Weights of a small mixture-of-experts language model, trained from scratch on English Wikipedia: width 128, 12.4M parameters.
Below are experts of layer 7 (counted from 0) of a mixture-of-experts language model. Rows are named router (the router's row for the expert), gate (a neuron's input weights, with its number), up (a neuron's input weights, with its number), down (a neuron's output weights, with its number) and show model dimensions 0-127. Each number is 128 + 24 x the weight over its row's rms, rounded and kept within 0 to 255. Numbers have three digits each.
Before each expert's rows: "gets" lists some tokens that make up at least twice as much of what it gets as of all text; "comes before" lists some tokens at least twice as common just after its tokens as in all text. This comes from a sample of Wikipedia text that the model never trained on. Tokens count by the router's weight.

# expert 56
gets: ".", "\n\n", "===", "\n", "==", ")."
comes before: "\n\n", " The", "The", " He", "==", "==="
router:104157127170164150175118141128149128130120131135165159156124124090174136157137142081188151117183145102158106177135145101129126084087149143128135104154098141104123126133134140136110147103133127119114180135120105145144140120196100091098104125102115134139104121131131098146160121113126069136145151129111141144116106149145134100129134096123125145141140140133105142173156119134172150149094
gate7:089124130137098133149145128093133123116124124126175131175092081157119135103107148153133150168141144110112116186096117113181140131100121117115138125095080118089143148129164138142155134091152124103115155139128156125147138134124151135137150166141172110113154062121125142140118130119102072098141108149105106096118159138109136143113154120156132136174155140117143130087162143092143177147129
up7:117127139105109125160121128106102109165147154156140157098127157143084175161127141086099146141097179121133108096156119135184133129163115120079126120149145088140097180115150149097144137145145105146103135160107162166098137143101107132141132129150123080112127146153129118154099084140115142143120134105120098104113149134133158133150102166159132147121121131190134119140136118101097079145122
down7:131147173139149136150152128120109162123138159110136139104110104141173093124156122129137133139146126103185130123147108108160130140178119117088155121093189122138087136130124097130142159187129167076142137122116158126137106140111129153162086099165143136124150113138124117125146095070116171119131154083148135141133112132149115142108114106153118108135089185132151127120146106111101086111140
gate8:147077127137124154137143138106107105112110151108144113154109156126148137160120139132126140125133080120104110133143105101204112129123122107135110154117127129118075131075101163112150148114081134123097115166105098120187125103117093110092062086128121125109157148158130112134133118120158137131164123119110106081136136138124154133065154125133142135122176138103152120120166119113125127159155
up8:134118089157095101118142157088083112105137107163122134114085130130150123155099107146120120107174086129156145141122142101091117111112133112145142102158159138107171111119156152117115163122163090107118140094079152106111138121167140108066110112106183124110124121174086130159115142119103161125085104137146150121126133130140128142119141103117144160127117164145145121120100104090159102130094
down8:157131132112133140148115148089156150149160176098123158131129144089132154157118138117158142144153134126140145175091145120125126107107163161128100114166113111115147165107122094095128141133131149119130179141098106137140133131166061098158138142119093132145113068144189124121137102109120115121115120154124146146129114147133133062130151141166139131105147140095115097136134157090104142164086
gate9:083087114102102092152123122125090116116110092058119100161081159152125116103113176139088138105155108100136111130152155149125114156118166119146148089156095166156133121106138132117096174105103122150136092094151120126143115078116146145147133087134130133177165125147132152114138135132146125127143150123119141103108145113112152111129160125158176102154151124101179123120123129117119110143138
up9:135085155092081103123134118123132157128127120104137107153153163169140124123117141129125169137113160128096128126165156163122139157070150131106165135133139146120104139113091121136092153096119119116115120154113119119166123090127164107164094081154103115154153131111117089099178146136151110115147163125087110140125135152112140125141116119134199160135120141109149166163144184143111144125154
down9:122129105116130144118137162141125125103112133162132161182134090155165082120120136079109144124112157137161140157137087192162132128148128137108139162165176098130137154161129077169125130123109125110138119118153100103111128131160151100170109117116092144117103130122124129127099106123138159157111145101129122156083128080088096120105112160131158141139094120109122114141145167144095159141100
gate10:145135136091174137147132136114063099163140119108171157119170134122101122167145115142128098114135147109113145156115133081148166140128106129141148125108122126108136110137144146148132156137129115105119123092149093168173153101141108144124189167103151126125119131135070151116140118132134113128150119129130145160145077142099109133120113124140117130127165115151127107176105092141049111140175
up10:150148132143148094078098124130121088113113150110089150122123113115117116132137172130139123071127144140131136151105143091120056142116139111110101156125124162111068143148116075141149126150119161101117127136112098128105105130085094114148127137111138101077124164121157145124128122142109099154123149114079135185121123109125143106071167134096131162142147133154146136121124156124108121167148
down10:116181116122131149139171161135118137131141165154162116152170113127135098146109111076118158087165100125156136113075105140160118128113085109137166115125213140129128170140129134118133129146150113115119121119150129130114157101120097140145151083101145128111132184148123148126092138137134125163147122154177129152132124140145154101113120121138168168105148148089123132151134099165116135154131
gate11:122125141141133131158122177132105157132127141143144076147098099113149141141133135134135129099123165140103133131134173130133117133126093120111134145074120105158119127112063126113091103148147154146093144090102176126134122138127168132106073136150132156113112136096123149139088121183116096164122113135119140143085121100139126108174111165152147109103142162124139116121127144119048150122164
up11:084172143096141146155117103093130139126100116122152117119149077122152137127178099119107166115139100125139089137120133131095104148077150142144119119132119146108143131135113134130174091194135130158122137135117148098138148128118092149125165145104114140142147179130124145179132132124131175131107144151151124147123138188137150123120118069149115102105104086150162115136118120183126139163125
down11:143089142164130106096156136143116132102119147138123079112092127169124096115135137158071106104169148138134102124111149104129139124111125141165110092140119138095163149114123125123113123154131161114115103117129108059128157156088123163131101085132146110106146141109093121169129096147111133181106100155093145156122132096151159142129152142110154124104145101121165115101135154075091104126128

# expert 45
gets: "\n", "| ", " |  |", "\n\n", "|", " |"
comes before: "| ", "|", "-", "\n", "- ", "|  |"
router:119154141139116124124107144114095106173113152150125139173155088116097100132140157130149157147095137131136115129144122117135108160083156139156087124108123143108116116111103119122133087108081139171122135097083111160120127072136096122137123104118129141144112097044148139125148129125119143130134150125072118121115118120137150118125121093092148128107174121153106092147114087149132193163132
gate4:137147154166067132137180123122116126123150086148150147093108155110121115115132094127111122145153101096114109133136140145079142125133168106147156154144128137148142131082134110145127099155151135085129137147103118091132168129107076112131184154098089103093093138095136116126157125167150142116143084151108094101112173130119118133095118157107116159128133094102096129117116143092094123141133
up4:123152092128148096114066173141137140127131131121127080146100099153116089158136141112123124149116124148089127114133144121170159082138137138091055093145117096122146115149126111108101154140141104175125116080158128107167101127126162075100146127133117110145129128119101136127138165111122114133113117135112137153146093103125116136152157179161162123121121130119109147106081130122152160082122
down4:167159101158167117097087155100167147141083111137121117107133144168127090094133110138130146163144098183099123085179157118148145105111109110101130065116140133111130129154144129088105145144113117109150102125128154153119103105134129146138149120094134142089112127158137102152133143164115130112080113138145154156126126140150120122182132135131148089117075130109117158113113152135104114132087
gate5:109126134161109131120131145110143122164121118106138104132104149099152111164105100137133116112102090122110179127095125169113069176094105135100120161117139108119140130107160109146100100096063132120098154096135108144098169107146139110125128121099103158106122108090173127135105177157146155145188134141157092122116133128133097137149106116115089142139129112133140128119136090119097136176115
up5:126159123146108119101122132119152138181129123132178111125114084123151126075134131123120120121158137131141064159138074074092126135168135126093126168067138089105150114091094151145135130139135132151091115122132119131152149134128148104126158114160125109119115112123135122148180124167131114149133144130104138107116091176138118079174117102107142134142121108110136077100154104109122104123138
down5:139113128084133140142097160151128133132128107120120172139142132102151104150126113145116131126146154124138107137155129152136127134135118101127126119124124168062107152115088150103098090131104140135129120161116114109106139147177126190165155128097146115135120111159119097110128088150148137147102133137129151136159109132149135136095169149117149087081184097087150106163150099143143145170059
gate6:104066122165110115095126130153108096150126104154126117102132140122133146150144130090120172110117092112106096114097170136129128112129139101124137176079139102137104144107153098126113118117161116102181096127141128162131125159115076106161106142088127077176102144146152128114157155181132126107137148133148104092134094131158117148088144155111134110159104108084139128118143145127138139113136
up6:141099145173116172128087149177124081140133125139102106149132126101093183112119159074100165154149090080126116140100141154116147123146145135128100131105114142123149095140160112101131109139107116090159091159103138156148131131116111103129096168144130125114102098107109101111094122142104124115097108145141126119182110123171131168112151100113105094110087108128102135114103130123154150141129
down6:185162116155093152109109149084115160143107077117152135133125099125115127117117127173151140162121120144102154133132127105132150114168124123147141163143132140140109127133113140118155115112143078144090105134117136113081145133140096121112129146154134172172127101136103156132101132121147139129109104148101165111158156067086157142098104125104136132119071117087110100166156112175155154128133
gate7:097114148169157132184114137131092129132112074134189112122151140099107145118141086103122110128130113147134143105128117141113081154167125130157171132140150112136151120110139115178177147134094178124140114136108116102140181176103145140117136114147093084124122156099108123110109171179107137120117152151154111159119090146136084112149128112114084136142122122116131110121137134145127121139096
up7:115123131107110152145157140121140120136141146116112102157071092125135129125143168141069101152152106139145196125124118155162129154135131131093091093103130115125100092153134122130047142168150132108069109121163148133135111112156148105120110141091122109135135144156126120125138117125154126155123099107142188097156118110103097103133121169122150125133123186126132134114110118109117157104104
down7:125123141127114103084158152109139140090151162112140105112079099125117086138160134129140094105121142172131140112127118089117129152132109151121129125131165141156149120122163161100110123131174115085123129132144132147140089120101169161138139136153163149162092119123159169125129124146134176077113126134092158168156151093144147156136106170147110179185152130112143123114124115132163148103144
gate8:136130123141141139137134124119146169092139106080131128093125148146143129144129133135128127097124139100106114131135164113178143143124129136135151169114124100123155188179135097144102151138123143130142103145131150108124140118131144173174108166152128155144141144135153137123149129153094106146122127154146102108124140099102104131112095128120122151124116100037156139160182128102088119117210
up8:104104111144148139143134145127139095107144121118082159135133169112113122130105137133132087164123095129157098094141130097105134093128137156138126098111177158137109098105105107122151140144134186153104133095104138131102134106108109105113147098098112124128111108120133128076159092159117163121116104124116098077160162117139126179137143096148128168119090130169143079174103133114141145164150
down8:105145122119082125097166106100128089100122173105157063118125114071141189139107127148176142125143124127148130151170147112121132144151144121144136148176152171117108098106108164163143131127138159142099122173151158134093151107143128130103143109119120148171135065139116137106135146156097164137126175139127126128120141137110135137117127089103133143150116139128103136095132135140139090108103

# expert 32
gets: "\n\n", ")", "==", "\n", ".", " =="
comes before: "\n", "\n\n", "The", "==", " The", "==="
router:101160141127109141162137118096158084126129123173164144160136138128133098136139118122167179139121144101134106136173115147096115116159132149162154117135103170118096100115194117141111137150146099129139107157125140189159160082114077098114144142103124112150117113117112112088132103109098082111171152107146118137129114125128134109114118082093141100135103141143105129153170129119154131143116
gate7:131093128092137148118143110146154137128117095140147155139084159122141095097166157152127133140092109088146141123160100102135112159122125120132150070157163147110123134107108133160126196099113067121112121108142137072127149136112133095136156095110151098123140137144118122112129122139089116123142192105135121148099132108118124115102120163156134174151140101115182143113160119126143156109098
up7:127129111135123092138147104125083106098155112153144125113128132119140170104088179131152145152135130135130118130155112128133133105154107094127143134198153109123102137116100127121118129164152156103154100147132152082133121146141108115147156144105138139097130090161119099190100075126102094111137156114154130159142127118081138128114080107114157124148155176104175152104132128153149093110153
down7:129138110116144128117149117146108148107107136171151130177088141117126115118170111075144150129113129147168083168167176158123148135148129132098133171135123094146093107106100092163142127143118110135129143149111138102099131108137165124143123153149129142153169124127152105128152132130135173154124163146128107165129114123145124069158134178101119129152127123115163092141171124163104075117091
gate8:103152128139121133145182149121137119076159114126113100119151143149127101149152106123171121122163110120174116109135088120163138105119103146097137110096126120122134155173139122129158147137164125115134138099147158119155129125131124102121171163083136135074104084177118175086091174117128114111094111118144092151117129120142118145084155082125110109147137156132118095104157121132159156147117
up8:183147105149165167127125114112154138149152078152156123138146139152108107150146099125096144132119135085137135147137114109131106110132093157106118122151149130096108129138158121132122102087128121089103154148131118101150150131146159106137131154120132111148170115144118125088142162138153092121169162119099125176144109136121129157161121114124107103162180101128107078064149081111139088141105
down8:135112103123171119165128074151168115090147121119089118094130188150121166143155135107131148159137145115129182167084162132126134197130098168146122117123131139149098127179102150122138132166125135181122134151151078111130094151114138116148107138120124099106129104118130152138151134149127138143130104128135136117084114120154132160106115160111135127088142148104122135115161156126143121150080
gate9:154097157112153112174143138120109110149140124075118148104159180146128120138156141166133161142133134109113138141117173074125113158133133115128138169092131130082113122144120160142156106146109115096092122118123082149136156097127141111110145132130121128155131147105151150104124140065148105107143087145144095177139137114137121151100145147140150129143110150111093126173169141138168087146173
up9:113120084138129125117113136105169154150116115180082118124056136139130147105105139130125086126101140137176082133166103139127171093121095161157106135120168145100159144128125158106156129131146122142120108122100112137166115149185136141124123148097091140099131140128082142105086146165117111145096140115104155145118149133129111120110111120151140143133177115163155107093106107158115159124126
down9:092156121139133095093116107140185117104141113076110162088106123097109131169127114108100101121094100079152144137157136144144124132105100105150128138133079118139103146189106116098104141130147109182126125133142101127126148121097118145142109171135145146129148120139131114158121145138165181105124137112138102116133175135062111112133134150108096148119116130112125130151133185085138123144145
gate10:096111121138096128110127169117110119101112086174130084125164110125124102129093143158099174098115123114156172114124105109149150101116122112139127108174120118086128105123126094153141147137115152114127098154132117127099179107171119138100126125172115168106132152109118144119135066122093121106159128142132125146107139123129149127090147122126136121135126130129135103043106099073091107116126
up10:122116100115120161128122091128136129060109176157111137179149131135117169147137113126122130130176136122119121138107115092154110120097158180128150136160152135109136123119119113113124127110117147135140153177138084137142155151146083148139140124160123115115142166111108149116117118161101099115101130141149140174124092124137147149062135081063139091106098137093116143106110144154115110126098
down10:106127113124097107167152116138129124128128174103091142136189108130123127112152171127138162123106107157112107106124156114106097078148134124118185102125108106147159097168135098150103119144143095141135087174105092155117126092099110108129128111130107105154167121075148168151106132149139115144133096126126098144140128117095140123093120118119137149116107115110149166070094151149113117109160
gate11:140075148093120102135146075102131127109149141182127139139117134179171132135143101087099101134151135134142107100133125115140088163151135130162115158140125123127135127132088141132123108135123182105112125114123116095131157086129126093120133139114090146114168115159162067105104158084136163101140102102146138094133159117119126180108152104162106152156101089136148158129126115136128137146113
up11:127123144173130097124173187150149087107151092102130138097150150123121187139129138156114127189151126131114112110109133107103149103122159114166115135161114147122131146167117099151148109120091145093153111104108089103097110114150167130123147088169165113155081155158132149125142156168144114101160119138141120162144121104151106146128116118113122155140156143136126151118161142102156148155121
down11:121130099120106158134150108129109116138097124128117101089125147175131110122125153108120117057126113089129110124119109146125131162133146112122158100158123152133106098135096104119129118100108124161203084107119092135099122104112139164154127160137140132137081156157111146140153112188134117094139155108111103117117114085173167132151115140119146131121136157137124167161115075171098114136129